Experts of a small language model.
Experts: 32 experts in each of 5 layers, 384 tanh GELU neurons an expert, a sigmoid router.
Training: a variant of Adam for the experts, 463M tokens.
Below are experts of layer 6 (counted from 0) of a mixture-of-experts language model. Rows are named router (the router's row for the expert), down (a neuron's output weights, with its number) and show model dimensions 384-511. Each number is 500 + 25 x the weight over its row's rms, rounded and kept within 0 to 999. Numbers have three digits each.
Before each expert's rows: "comes before" lists some tokens at least twice as common just after its tokens as in all text. This comes from a sample of Wikipedia text that the model never trained on. Tokens count by the router's weight.

# expert 9
comes before: " the", " a", " his", " their", " this", " its"
router:473465480505502485502537489465501524576483500521482506475476501524508533495506482507486511539503494521459495544497529442500474483469503501479508508522500529474456463498515520495466509503497476502501536510464490503506472537505463483500491509495485541484519506508482500485478497457513493485508529436464497508526498480507518465507492440552462477480498497520468516510508499511489501467500
down0:489500443482545517510481495535504468494483496494483509518518506509546495500542498532459472493483508501490485501491520479504485516496501482517516507468482534489538512480475491496520478481460463498512471488529516498509481536476532455476499523523449509490523506462511503454509452516510532550533466489494500534497486522492554523480496469490487513527504481489509514474488550526540449508470
down1:497506502476504566533495482465452513503525490509480491515522500472557475485576541517511464527460506512516511488542495520497529479498461544519508468509482468531501502522501538588466533502475504529465496503497525532518470541502490498521495474517485468559523476476459526526542478517493511522500486509485481540499506523481533468429500452481472500508482479494503509492483473489513510514474
down2:499545489527430471515469521504511530477473496484526464518520484478528507517504477468472489459533491502506505520500495522551446503541518552470518503524500520480505466544502486492557499439511523505491492436467464483472504486468521501508460536487518504499466486516506487494519493544498486517471483477501512531497459479545480490526519496485527514501509520530531487499532495490498485496479
down3:477486501526456499527495485505460475523499485514506465518520478496492499523562483483532493503493495500497494505470501488538520501476501495503539463477522508483510481492459456512461504461495465500484485519499486530511489511491513484487467502516510508523535486511481505509481505487540491485504478477487500506471492458483525480506503489480463509488497479508476443525495509505520508477477
down4:516459531454510491543462495541480507515486480493477493529527500545497454480548495491459493508485534490509483524540523466447501478525454538517489454548477526503522511531477481497538515507520491521498459475503534489466499512480540501521515500502480499494502512500470484478497439514513510504446502494502535500498523515514470536502491537506509458497512485494498486480464509474502446479474
down5:505476460467484496475503448520484512506518470515471480537486527461507502543514485521538468475516494503487495532489519498516515493538510496507510458520516505511494512465468451463521533474553462483529482499499532495520535529487514529471498482502500475522524471456501482478515507483523522512491486505516461531485458549509545584535467483519478493453499464514550547482500526512487509454487
down6:503530545519503504472494480478524481472457520485469510462493449550499535539460507523490519553473474518545519432530503517479506497493502500505492487555508494521488523439508538552502505501520536510486523526511508486517498470499497512519509564507461493505515502490541497511479519452512523498531504528488495493498498481473524473503509514505495520563495490471551531488474516495537469485524
down7:519563524480525476482482580514487507530502502511488501476541515513470552492453521540518508505491475480484542522533509531497485458467480535504487477516485472531480520490505495512494515496492506542495554490509518499482450515496485486543558447511522466542494504519499538500497476476496459551475506480471494510511484512530495468501502506520509488495509510483503524489519520507495497531498
down8:476524524492398503421503504475509511505487504495513494523474512481529525511539557522494486459512503534511497500479474509475513539488508498490500476487468473480505513482504514465486535553488473459479510522507516530499517505449510511517539507482508524480493512502509469493512554565476461491520503538506513518481506507517508483482521479460491547510528470492481499515463476462492532442487
down9:425488454461462500526547501445489493518544470521476473488484515540477500510463471480546472482489483483471451483523478466520542501489476511520521488522474481468515511520494502566466531530508455503466464490501507504486492526490471475490484491502498492491502505516445528481517467512491499507444520487514454483483532537484501504523531469503504538556481472457524522532471538507476488472519
down10:491511519535462505483526475510477495540468476520461537496513517483475506466458510470535512447537520503513510488473473455491480509493464479539521491506473488495488478460513482520496486501534482448510494494476476533495513499476475488504521472509492456474502482520491518475492509471456486508473484507496497486518491481514456528561495549518547492521498498520481476517515470496467486481515
down11:494530471537524489487501524504498532526509526505568504500515494477503510474467483486500518519449512532531487457518534522474503494476536501483501486508558504461496473509479483502499490513508528528523506489495467475479447458505464471505489547559517495513474517541511488554487446508532480477539529530483501493480503500460482481480496551529502524518527505491534485495514541441514481509475
down12:480467503492447479502506445517493507483511513498486469492481456539506464553492467550548464504493508510500520481480473504516521500471530465481505472493501495466503490495505475532533474483484491527456525501461533437503510498548507489502472500510513508525491492488511522501468527499493541519483522535464503504513540438466478496471523525471472435498476538511511519507476483448487512550510
down13:505503485513499523503475480525497505463520497507480504486506536495477523514482485481486516515488499480527500488483482493479543498432466530504503518568470503504485530498492449506505498499462471513505487500550543454503482528479513493489492456520494519512521463485512522500502526511467460525498452530533485516497536479434456540483510472503464504494472477456509498460481510494467508515527
down14:527525508491467527532507480439501483463482497512520493465454473474515482479507507472500523553547466503476517497494505506467528502543502516514453492511490552480516454534522501517491509487527501510502510544488542483499498488497477476487513490497527495511494491511462503481522509519499483521522483489467508517487485479524518531550494501524522480518513523511464440475456490479491502508521
down15:492510511523469474533512514421482467527453538504494487524498444479515556532569496519492496549502483496537494488497454491503518505485492547533510474498522539443468502528569513499555475453499521489493547503495514498500495535453454521510474490523495511525483495533452525529508482518516532532531506480476505518521521478459534511513531475463507554457512483514464521520521489493503503486477
down16:497454472500527489498543479454489476474519504490479513494502512483527489480478485489506487503503516485516520492448492499482508483485471519562527539522480539490489497515527484477483483519489499487474492550567511532500512512481532490494503466536506523529513535498500562483552501477519459493506498479540450558481527475533503514525484464514501521533464450508465470503510501527487507524493
down17:515502494496470508476488473495470470504515479513502488514479537500537456485505505506529458566499538514507494510503495526515496506546496456520497533437574471522497517534489449511494538498503524514530499481515487511505519510550495519479507483478485496510482490544484490515513498536472486545509504535523487439506515521499504499447508507501500489499469485450541505530483485528533533498512
down18:491515490520472515500539503497510545473494480508487496477519494494493497538490501499466536500477472506471494503513497512512485475499459534506510490515540516509525467487495484469493454485471482572485504485510463514490499468491534494518469533500543533521514506536494466532502497525523540472490534524505484473459496470540500527499515559553490523493476540461482510498532505463520475474503
down19:504494502496465489475472500526487535542522445517513514499471528446502475545506550474510477546511510478545495543487504496534499502506526528470459495455483509500534490497511547456524500470519514493510489467464496476465457486485505511474497497505490499473543516521517530528485463495517483543508500532461481485506498495513503508509518495479465473468515520488505519491462478492512492423519
down20:512510522548459506481473500500500513503501517460536502506492472497509521476558518497502487506531474462493519485497458484499464457501536498492470506537509530479510540489522523484526487505551497532491535463518505500488519534540493488509511528526475488462493500461482507548520472507520516549508524528501485461529474515509494435517507536440522537532498489506447438505526457485479523554514
down21:484485486501457488518507480512472518485471500501445516487502531517520480518476476494471481472491477504501456519495517508494493492503439513494467502564479528438509492567538461442514527509476516527479483490528519498487519492450508501503490494474502511545462496465486489511497512495533475555508486515482490481474474488524480504495498483473503524521507545503493521512499492472521513545455
down22:504463490509469461512515472479489474515554503509503486570463400531480513487498509553454486503462462508494521528525504542511474489487500445497474513527514497474505496500484468497502514486469512501469521542462469532477510487503503528505486551489464488535490508465464535494482503465547517479511456558491499501485489484454466527449504510483514440475525477521494529524505516474487487518512
down23:528515523507439467463508539525505473509520460484481485480487514483478532484497504465487491479496497521480488485490490477533471522499514541478503539494488500481498522489532505442499496512516486500537518498487491505483548497511522478487489485515543517501498487460503498489475518482532484506514474501553486507543476507488516486546484487501529520534554468535481481510466466521501523496505
down24:536499449464547532501482486533481458481498519499511498542510525472541471538507493542454479503474495497507523527502523494491511507523514516512511478451504525499526531502461496500508473481461486494521465495511516485500497508467511508474495539504443495511498509459498510453494440503490516535529445519516514516499484544490547521482507465492493489530494513489510504491498511496510472522527
down25:448478458496539448461555527489453523493522488469472462527516490499508501523518485499498475518487525530522490478520479474549508507517478499511479492472522486494540511508494542515529523535504512502504480508501453516505504509435509518497460503504473523521480488502502532526499450547522502509491518492518508520480497535472477510447523511497467485531493485497497516503506437497514485519456
down26:508464531483484542525497458485493481472498498482444489519526498530478462530480511499542497473482521498470529528549538508490499501522500494496463513508519498539491534507498474495502512507509505460493459471529492495470497517543506515488515471442533523456546500493514521520501512490537469500475500533481506526487494494461525512470475492465480485495515497552464488490456452499503489488549
down27:485552536531429509493464452457519493506471462530523479524483528512542509516485501514478519495522505503491488547444499483506432475519529465502531481518503471535465513515514464471527540472505523483473530497546524505489470523488495498501486487491513550491503524457482520551501511519560511495482510539513493450499542518513471490479515490461550534475510514510508514519520488504549540500476
down28:505550478526436490474513479497513519479505480484506452515541516479473516530502496481500488449501494556477514460482510504496490489488519548479529511528479502476505468512526482510525510483513536479533507495496515484469513532490552468519521509483554452478501484544496494491532485500479497480490484518492550495472470519519530508429519511511500481512513486495466499480505520468484529502540
down29:512514448510495465486517513493474460469490529553494506479526481471480505470480522523484544501537514530484502478572500501452504519469549461546490502502494489482506475511478529507524475496498492459530509533509519493503478483495483538492489487501500503506452542500522471522502515498497484458499536496463548507558504524466531491566487508457477520535500527514483482504477513478507488496483
down30:473541511517479522456506480492493510516488517536477489577517516516511463466509512536489485514460475478516475498488501526472477498506477471504526484508508479523464509511508533507486519522505507478524542439503524505490485511526478506543549493468457478502493509475479514556485537494532543477477470542517518485498477501482480509464454454454519520502547507470512511501544543485526522527466
down31:504515513518503478492472508501466519490541489540489486492522522503467517536493532540517543522525462485543493452497504512486549470439512483475520549496531518519531543482500542532507507514500467485546470471488488498505520530543489496557504531483486486468491527487487485518465497528513511525525508531458488509469452538500509468525488525477483453518513461513550476490507517504542485480503
down32:501476474512462540530510478507513490486490503470472505503493490470484477451487514540507509509504512471489531496473545482529529531485464542533525511453523505522478495496472539502471524519500528504470482473511545527498510482490498473498508520505511481489484502471498517493485561456474480495484532536482468477497461535508492499483494465494512486519496498509456499511495525550451518536506
down33:507469556467497498504507568510504521499541503516516527489516509490519534509523448511514504500530481528474517525454498458501466517483488528481497498528476480511473511482509549485523506531487554550495496500491477495510484477454523506487476455453522512469479502507488466479506481471497531450514510506494517474496507508549506511474466476481488514543536530475474467487485482538513510439492
down34:495519496516493513526553547522496479501500516533523498427530487507456536500441495523460518487482497536492511465501486463466554533492481514497488485487489467521552507508572489525443500495475491470485531505487455528469495493436488489529472472488541511488506494474494510481521481526502489482482556488521453547494461487493530472509480488532528554530497501489481519498455533476551496488494

# expert 31
comes before: " a", " be", " not", " to", " an", " also"
router:471506513540559470533477490494500520501474490509498505488493464503479518497468509471492486555510445541492493510482495509523513534516479512512516496496507502520535487503489530536458457463513490537525499527498497476488473499488518492528492502519512506449521510470532490525457500475554451485490512496497464490540534511495480493454519520554530533516522526483458526529566448457498487509510
down0:462451530508449542523566525487475477498476572520535495506498496514518512475474547527509516484478457525500448497482538513497487490517493500451469503420495539553515514480518510498472481540472478503525489443485522501471506482500516508512496498515544532513476555461473498541501494457499530505517498463472451501503522475479501516501537510517505475472513526500496504501492520489500478502512
down1:496550476482473500465500512512507529477461456498506536465493519432477499529468513452454519510544489455500484541578522492509496468541480475498512501498449507513466500522490522565512480512519517506541502521478514532506471510505452535462497475496512513524520457475517499523554511506509514501456501497537484515485496474501504511542505543530508532475482508528427488482513446489513501489508
down2:527537495470451483506493536534485513499510514511493540524504484489517487531505479512502498499482531515486520464496523511478494527524509469531492517453518525480521534454505508516496496498493507504496475513482501489546503473451506503505442508484505502526527536495503549512495489501555555481522487518466521506506517475483520521481481531512477509495499489478523539479507518474523521494522
down3:515481512494541496518488517580516493509529514511532460459461521488526511519478507501504512487486481520483461529501479493527489495527506483500498492515465508511494524507480452463503512481437492525495488507448532509491476451508564522491504493471526536501492504509500479486482445523494511503437508515519518503470493520515503495521508515512508524483517498554512515497511493484461476517496
down4:467497484545531541494520523531489522500505452489456483521510546494508521543489528469507501478472516437500507509497497554500528452489478510469515492488509513525465521484504497492539519505536451509514464529516507535545481483473524524494463480524498524515496475518471531501426526471483499539494449498543485499512495478471485553520501532522464467522508519508476540501515505488475491492487
down5:494517487499528529491497538462521467535527524475482537513503511492517482512476493528528498550496492401528508503512477509513516505480515484477477496557506461497457495501511524531527520481466486500496498481486531474543480520525543470518519497481521511492497535492549466495467478475546481505472481501500491515523472534450492530532475489481514476588559476542551496476483457499506497520491
down6:514546531497486471468487515466520563453484475484540469515458519511503514518526501485523515500548547460546491499519502455482492509462479484487500532514474486474482504514525473508506493513492527529486469513506472551477514486465514467528479476540475534478447520515505493516534488522510470507539492490479482551427509535505490515528486449435510464492520501494500542516509514481509482493450
down7:481496492485507492540512495481465507466495474496488470510503519546457502530515473485486472491566537463522491493490494507458482528484522496532525515485508543497483479508529472499487509513501528515520511468458523493444553502482505497511524477488527525459520493495462483501522528517494493466488460487455513470483458509489506463485461477489489537517499480506516544490498478528485519495526
down8:502514469543457480517480508529475483507489511477497524518526472475500505443485491520520443474553512508483523488485518488487517552484470484508489531503468491518535464508480447467547503464503481429478503504509535545469449501465505529516552506480516505522485457531486485478456509509518525490497498487517527505491524477513487520537475511486509497452516520497468524490555478440508489510459
down9:490515467527505549505519491473450506460476483500504464470534505511495483499526479485501472501506454513472470512510487499510518519490502464521454502515471499536531496526498565498488476500509490495476453495479553510535506513481498486487514488473545536461488480464463492503526515487509490493511524504528494474506525482467492523469555486511472488454458501510492471516539521511496519469481
down10:529554495541497501475513493508495482458515488526495535542550477505505499499482465494492484452468502454526471489511528484535504440501485546495526476496511514523477519483483503497516503555504532480526495530538485521479448505505531493437505463514517509523511490492513454511516480509456550461486473521527467541494512521514487517506524491499512485502494508511486502488518464504545514483503
down11:524503518473500530464497486515479511543541503549521486482506481510537534500441488507481506476487527516524457433546517465503499519510497470497492466533512489478476480502489473476488492482495461558543512509495523520529507470502499480495511526518497504497520543478498508503485494494513494486548558516497495530486508542491478517514508463502507483526538506500539521492480485514534530521484
down12:469483512490431448483483495478494511505489498489508462524486437438497544500511494510462506506457468501436484543495452454514505498531462487510523478528508524506551522483482475501486491498534507534487503505509486507511502478539469474510503508481516485503483510502516531505472515491476444506519498516521517490478539446498497495503494493521517506511473494477469483500525511532538545472495
down13:498508540495462560485535526468509498476506485521487529532497503534492519511546504453505491474518475461489454486510518490494524435496512548469485482535514467450474512497471448460477541467514442485497504549495503479535511489489506473452485454497440465522488506506537465498494503472469529505501513518534482505546497518495491486486532503525521452512483517545503504480467500464494530519507
down14:522556491534482488473536510510430463522474465567504517520520523466554492515502533514548498451506507484494506507535521495502506476520491477471470532476511495516471508494499475498507517502474463485554499500530502512468479496465557507493512476525506508510529454516507494501508469523501508515547500528526511501495503524514460533501496504540512514473503507503492524514465457529501481506492
down15:513502526481511464471492526480528548527496534514469501472488506487545510494585504515548521491491514538492521511506463454502450470450500504504514490462523469445448531499504487444504517476493528527486515545507481496548498506477498480483497491515487505472471514519476517498510480483440497536518518539505495544511517535516514474439490457509537505511526496459558512538464486487529511482482
down16:486499516497414513492478485488447532516512528480502503503526520504489496480500500453470511524491489513484529460488490497486539464516476462482487515473482545505497556515507486538501503498467503463542532525498494455513492479518541516443528503493520544496524508503431500491538527495511490544488531514475500509523516464491478501551477510511527527477474501553492509496470513527481477506479
down17:474510484555496521515506495508482483517488502533504526496472481507485517496503550423498500511483474506506516481515503442543512494500508529464493553479508487497554571510483502520499522499511479509507491496454524492505466475447484523492478485467482509483497524529483517521480442477536508434494505493509505488494471470500502517490532501504481491480549480488489520537532473424496472533520
down18:507469499457510493499461441454482549496489482478513486493477518510540525514507528529447508547532517506472519504520472464467540463519558481496496528490467527517543507457558495489500493488494498514494550469487551514483526521519469508537472516515483505464482489463422526497479555476538510536528507526445502505488469469477501474487516472521478518484481469498481500503479498493473543484464
down19:513469454516534500517497519486507468454497489517480495507483493519476529459494490525501473481518500507558495472516508530487484487473520516507481516466484531513486493470516460462523534467501483452512490485507511491536488516492488498471497471543501484469529527490471498533512532507535517473522490511469502528517518513499529500499485501493535497523496478507522487515480485494535473483550
down20:490499529490451507476506496468516491532473501517498485547477498512479505528540493488488495519505525459559541491447489472493464538479517508558480449510523513500497504515452497488543501474521460508486486490508513511490522479500508508488502552485492493517482509458491522515478507463479474488514515506516492460531555512505468500508490492491489467536506460480452464478526519506498500500490
down21:520524475494475535514509511530481529505516509492484536498490504505471492523479441471499469532505497449492536537513474475535512512523464483481475488518511522473508508530476525484522487503477497486487514528529449510513485504514509500528491453533508520517509450537527501516491505485504493461495465473520521491486488521517453493468461502488495530515525541505488501493545471474508507483520
down22:525496496504439489493481510512482455494477547500506500524530496491521459474504472507500483493542495494527530525509514489522493517453535514481525511526471513478555510524518547466488544499449475487530492526473526503478472481503479498513456501526457511483521523539507516473490493495447467530531433487493491485482524462542492506455474502463529479482521491491544507503512553480495493549492
down23:488486516508453490514504503488493504516485493474487473489482491475517522515503523466474515486500468514459494480446479479466507506520513509483519505480539452490531481528510512489491465541548538513503543465472480488478528489526505508529539470497502512484522550501488531525540509508522483528492470439504454517462516464515507508524513541543481513503487503501481545517529529551508497497470
down24:529462465508464476503467512497527450504486463493450484476474503497462499519507508468506493489491489505474481515522428490541552500525539509478468464546489501511485490503473506516512527512521525541499491502531513503562484496502483507511482480509526483471491477514508479474486523476492487481499488509542515485493537492496520509495474535531489494473549504524535525489503509475507513457520
down25:483519499502476512496493491486494527510481549482502516471507490508502516498524498496533490500484486507453472489561512502498498548510477500442516469456527481446509522483470523518520513533488492525513510541482479474487520487514476507534483523524533508449506519514504493518491513495480469506544543498495471498490524449519461481523482505477523464500521503507488501480507525536540506480521
down26:497475498480486478532483518501502533466546450541498516498452501476457489488515477483490501548509554495509486512520508457492480508497494539498492477518490520478498518497511484501464477552472519538520484473489511494506504502510499533514540546505511517500454521481529524497555541503504470506466585479514450510506499469466505510513477506439507519507502499519537496500491502553506526489492
down27:467481535464494481505503464508466500489494496517518476466518501516511513484498483550483497488538490492467531542497522469484533481457504458537472519526510501452533514519442484484476521465451476473502498506500517531496456523517510518521510443497510482516536463549482510479478491481498514527525516481476531459497520509523484458500486529491472548536499471475499510511477523506539504525472
down28:477497499456467517501517503525497491487489485477459504464513511482544519542516537479524461476505524533494485484519484522534499517473547504515500455480509477518447528458513511514523487473527478475461512489501510504488514504530480500520453486488481477480496542502479473506514507493501470518510504498507513489508551528514506462489508486451481462494529503484521497514506485519505477536519
down29:491528482477451522520470500504490485522520475494528466513500502488499522549495513462480503449463498498465469500467512533517555553544552506536503482486505487483521493509476497517509482516443455488478496491509484443469487492501512498497488543493488462451537498505486439494461485506509463513511472530518511469507535490531491487479518520534464507485536488486473503500514520498499501497539
down30:521510568529476510472491563472488528519467549553447497516502517532536522504483528486529538486440521503482487510545494497567519485499489500491465495465500477464469514495491501513483522475518533483513497549498491494513505499498499466549494517510483479534485522503510545503531502509485522516530504464496508518557499492479508483429499467484511460485494539447512517499522462504507471480485
down31:494460512531508533519513491527508525507487484489480544502524525517529504487500499477507502496515505479540488496448509493480501500433503546542520515560541489500520534495473505479526566460517508509493503499491523486499530441521498473531485499478508459532474510510484532498455496477477495534472453470502466479508480463529471469470518464462514481498519490479494495471482489530505504527542
down32:537499506456512482500554513534507459480527472490503516524510524553492482490465508500511473482487470493522474504478485568488491470520497508536496506493539489494499499484474540490482540514519509524494500496494484525484542491532462512472516478452512523523499490509527481514511474487489495507504523519534455521501477482498489485504519466498527517512481557493480515474446509508487532511540
down33:477511524490454499494474510498485503547507510498479483497529505542478524495478512500489467543488503547512488429501523509523474519510425496532508470489508544496492535516460490504472441467457497483473530529519498516508465492463525518484512497492486496500535455537492480461492464463540494452518516535476523474487512511488479551510502494503462503502531483497496498510500546499501524510483
down34:482499484462429486495509486496493535521470504476470510508499463538505512487519489481477507510473466523503505495503507479480515490473493478497511511511526519492552525528486543478530461524519505507514532485498507490504540490449516482487527479511524538511527493491457491546497519492517488543500528487488495472502503474545494510470476531512516496516528480509505517458482532491523498487483

# expert 11
comes before: "-", "\n", "The", "|", "In", "="
router:499510543499534486479553497494457530507467530527520513483520471533512512505520518493529525518534463524460501464489503469490520489498515535527536457505503486489479447513511522516441489511499478545511512518467477465499431494483545495474503549488471520483505566488513460525482526517522497509497486419497480510515477516502480478520482491566530529495502505487491502503480508458508509505522
down5:500471524528495496469496560507502468480493499498526532498484509520461478516469482523497532477449512508524438517527488482513483504483428537504500455495496499534470465506469527516523501513536485529514484484543477521536535478514440449491512447531547498498496491502457522465495505497511479486495557497535475477480495510507469511536486499488482490477535543508473482542541498515523546546465
down6:509499531488497515522494519521502471513509506522524514487515509516533469497521551493490440500511517479476474500475471498520498522443533469463480495498492498483544460513523499511497495527501492518456516527512518486498506492515481548512490477527485530481480516519541463485517522494502490498519517479474524525509532505498483519516546495491483529514510489504510498492479481531496503508500
down7:496487528497525494533499499504524449491528519509475475472490512522491515503506498500503477536483503539517480518516465501533468525460512523483486434489509476489484491461487488513514508479528482524542477479479527554515482509474539479526523514501495507491572500506537488561523493494522464516475449512529520516504471494443494490508480460506471471486471510502509494538509472504482480511514
down8:543493479495532469472471487483518455484548518530532477543517488499515499525486431493476493497515471560453494522519527500473494489487509505470500505482531534542512479485482539493474482496480524465531483509523527485488514468469504519520460526500495494517478486514536464507485506509484512496551499481498495532509534455523511465494463488528539490497496459495521504478453544513518474478488
down9:434484463556525462502474511499509473459525485503528501487465518488476509493500493491527516459466508509533483503520488460536484527469465542515502491510460529493505483538503490528499537563525511490499468479485478527458494531515516474479521510501544481511512520505475511525484489535492512472467488503494527492478453535534516494490495472499522522513520463527482482513504511557468462529534
down10:493513524500564499490479536517472547540536485489511482488470473493505480539529458522515462478509483518503478497519501490489486477518496510500542520493493483503525530521465538474492471471489453509498450470470526455489480463475525526459483518519513486495500514516477451488499487477466497467506499498515491521515503526474545528466524540490484468537536552438498484521484519472453502493527
down11:483516465503522500526508505481495525505474474486489473465444536535489500503516508532497488484484481496462500577547523518577481501481507453485477475525481518501531494480521560517490444546537513540511493458491549484493542497459536490541502519525496498522469459507532519530511455506467507484478483500497513526510526485496511476454547501482479501503506477518514498499490487506484495477512
down12:472520512516517504484534474533556536540464528498527476546542485514486488511496514458495470528486465524476501460484501512512483435516521473499473542504517512495503507511513514464518481497551477468504481484489451495506516482475547500460504543512498562507472448517535500522516509446543541541495516509511483499490487489535520529499533545481508506547508519525478491487459511485542507519489
down13:504452506502442454516523487512486495465487516505485519518490495516522482511484503486499518494521507517482478547504501539490491545490489475527492555480512498515502485526558481499492517455501494481514508528490480499466499450482509480499463512478474529485472512482505485515549559534496519488532471484480449477475519497532511491548463486504560530492562451529516523524509476470482524466491
down14:472512472525504487526511509542484506548562478507502522505547515532483448472507471456504516500477481469516489527520470486496458492521515486466509521490526472522516499473517534535475514502548534476500456493506530448483480479485499501466494501473491462436510511491484483529504511502495531529487501497515499496532470497489488526527479506493483490491515504478466475459502506539518487486499
down15:541539532505499501564499506446512532466524476471492550531510476456547507498500513519541477500527521526492518494536484503477496509500545504470530495499497456490527477452490506489482512496499496477518517453500483515562498505515508503516508551557488530469496467508506542467546471490541547490485482530493503464492526495488509485466499454525509491474509563458484521513537527482518485497468
down16:508497450509555515540457486497506503481534495518503483526527496504471502509506481501487521490467490484492453512478491512491467493499529487481488510506521492499502483508458488479464470552487525497492473523512517494483479502504511567495493495529523519484518493475519517507511528510523495452500497500497511527487485529458492453527472523518475484477504458520548466438531486544462467506525
down17:501505500454540496538463511494481493487524455467487490501488469511536501520537505449497501489520524540542460494514507503477478532502458522470497509497493525474509472497488533496514510509443531517511471480461527501469508480505500476521527519520495503530483489501505527482515506476511536449511520484493527472491511496513495506483513446514466474503489468497484482450487489538492521533487
down18:470543485483539508515519476514527494480510508506492497519478497484494501452523506545505493473498456478442489482517507452476539519497555474535528503441515491521458514520522511460531527538512516526467521511494550526532567485495483536552503498536492480459482500543499468478502489491509459503513527495537504536497511464473449490474500490537511529511506494494509518525466525489467490445496
down19:523479497488600496482489483525516487481495538488478473491469486521503498457473539512489488497535510501517522511499513539476501503495516497496505517525573516515489510493494486513491523444498467451546517527512476534492507543489485507480487511502474532478524488482520479486528468443550454461477508465489457506508510510525499495512534431491467507486490489473540522494514491504473498508510
down20:505516505534530491490501538515482473482496489511513529499535541496434501480461487494525521518511541506547495522496523481478534502542467511498471486472503469509449528510483532491481515523492457432506473507494497481466520474509501542523490443483499513525517575513536552520508499476553522503472505491499455479500489544479492533498449504485471523522504537507477498495526503579551496497452
down21:501499506471504474522474499481525495512521523530439509492500480493488508475546498505503478494530529531482544454485454514493487532504506471518540520509499489460530521517503518497470492531452493507500457551484519531521497491464540488463498524470476500497522483485496550540535527493473504530490493488494485475499483490490474538450487523457489482491511469483502499486511511475449510524520
down22:503469505486513527524513479492514477507520516475499494480482510515486501500506520475509487484533489493484496504513478494525471500510483505467517482524520473487509476552493510510471517505517502491508470500500515483528491498509540527468523485509522517493511485470482516506526483515456509510552509478487513511496536484484509493480523544472499484541516494511501510533522500497475529484514
down23:486446467529450472492500516469527525502510519475473518472457516492500509496501474474528474462504525476492491506494454482474517450514531492555532537516534434482475518504496486538501490515541478473521489491520471500478496486563524494541525529499496521460523483441492540452513561471467536497487526492503454470513540477483487492523477517542464519494513494566496500510480489510502510497525
down24:474512510510505518528491496466528536508529520478491521516512463509495526538500512503476519488469504479463526475523543431506531469514506489536492526542510479497475517508545468499480497504515475485469447547460491500542514481498524533474497499490525520496481505451480499470494523487487510541495491476486471522477556544460472552521540500505473554516510510466454505481451506508516483488504
down25:509501501472490546500483516498529486490496497479503480484463474507508494505502554507470490512463500512505517497517472498482503517451531497501454493491508494508552465507461488526508540477501517496466465479488453455517512485525490499509478534535489483478494471488556483516513518502552540508510451501497469506510516480550492488463466519509471482506533484544545494566470487559546502522473
down26:458549552507479514544507531485493535509495498522521555527479486513535496521510508546486483465458499507512489459510462457489510526533513502511542504471462489503548508534464498489447479442484487496444495527489478489506544498494504484459480550512480498498502502497474487478509490487518488533548474503477546478509551493499553519525465482500467457494486507523454515482486466506478492499496
down27:477549518482523513472490541493496546514514515522504454464470520476522500495478500507526480469507529528491540488517538533503472460515489486530537495441534504510520514510522499491495475476484510458513509569527468461462519479527481494524489531469492490485516540525503502485497524446524526475485499451518498502522485500492467464484490469477474467524517488540513498472486486513480530471481
down28:517527488481491476493492486481544522475505470470447519500473458536490463485472496496483507517529474490480533462462499492501513497508520480537509514478487443522462515515515519518474512504479502550520467552489463503507446512481479463512499511510493537478499487520522522477542433499477527522515481489483483488477447491509525539484511516490485503509520488507515499560464488487486475565534
down29:534483495451442497513527512499465502468478482490494540470496492521491502504500533509501519489490483524509469526461486487467520554479506492550481508510478464487504490472536503489487522489501431476509486525476487470492478465521501493506517529518494541514482534526517507459511538514550484454519487501451486505503511519498470490456484470528480490487545518553464519521514478507509487536504
down30:470517459542508454459530487518461500495513498524498490476548525503464490532478459517555503479460492527515493497480491490491434497478490515518451496473475520513473489517499519527522490519518492484504510480532516505537525499515505497491525472513494525508492536503474501496491566451472493506506500490504510482536480472473508510538484483514506513509502508529503474479477483545518519492488
down31:509458521528527494508501499514487463460538498509507537519556476528494507484532495482468521528485481501533487521529493515503423454546493476468495550488529505497474504478484514511493526486479477486487492519522522496479508482502489487470472474500484527482478520497521530467516456500506508494498511485494469503473518523458503531529512474544458527461489513505471416506521488472465513497506
down32:522496482462551484549481492485488553488488540475518451503511453535463519496483501451502459474493484488492500526512493472488528515520492461461529552509513544516477496523475492502497504512483525514520537508500487540493520504484516485504481495494485516509475463519481501486528523444468499547489499476456541450497523459477536507464501498495481484499522518438509498528498523519454518481488
down33:527477492482521480439502501483487536538524478496481493537515446502499493509521440547520457515515525513463511515461520503488506495531533480471521465522498503512516468508498484506496454536503505511459548509468527473473502500486528479501503462484489489521507532538465469485502508521466482516498503506455521500502526500469522509512505481479482497499479533494510492527542552519458473533524
down34:519488453475575486530507473525462478499517511473492489522525482485480476496487504473504474472537470547489466510467493494491455491517463501486466464469470494500503470485517546485492517504506500454532518502499528508488526476484506546488512488506514477508523522490511492485489522492526467491533488473472512533504495479523507495500504482526511495521524469505472495476494515512488481473489
down35:460543535525521492472507523492494551518545526511506524491472514472483528488530520517511502487485538436493464479491510520524528469496487476525508520549478486525508506533512465531495522521465530513471488522495464492485504514523468507521499478531538491525511480495481484480490505457508497524454502503556468507527518460515496555512501459519494505483493516561472472516539477475495534501466
down36:521517516506557509514514499527515485466505531497528501507518489483513524514517540497461504501471548523503520498527493533510443473529495484495494518474504480551519487490477508507479465525500490522495502528471512489494478439493519537488491514480507493548513492506536516480498458480512507503489499553497507521500517480518533531499512485519467485514504496491462467474526490465523486534520
down37:484479528513469493503491508506449465489505533542473534485538506486483526499482507467515481502437551526527515488465421491480472527475497519503501482500528463483495498481488507505504496453508468475493527477486523475477492473525465498500480542524495531481509519520506528516533522521574466522464543523482529482518511484492514502534468466532507440474501478494467484515534522492492528543486
down38:526446534466547515501497501495530536484520502472475498444494485501519538501495493493473477535486475522487497469489512493496506517513549510474537522499511468501546492517465471528489486535462515481499517535500475510461485525499501489540505531495482488466511466528483424516510463514518470515446494472471476498498542448480528436525461464493486482473477543532512493533491510492454518536506
down39:512529506471535527472519508527498491508526511475465489494522471487484524501471495519513499494492512546464515449491463515522497491512496520532493464527517526433507532529540470454496523483538481465481547506509448532496496505495495489516500508480487481523482502508521491539518488483535510525516516479496496500497441537543466484483560498515506496497499499506502515509492526511523488533543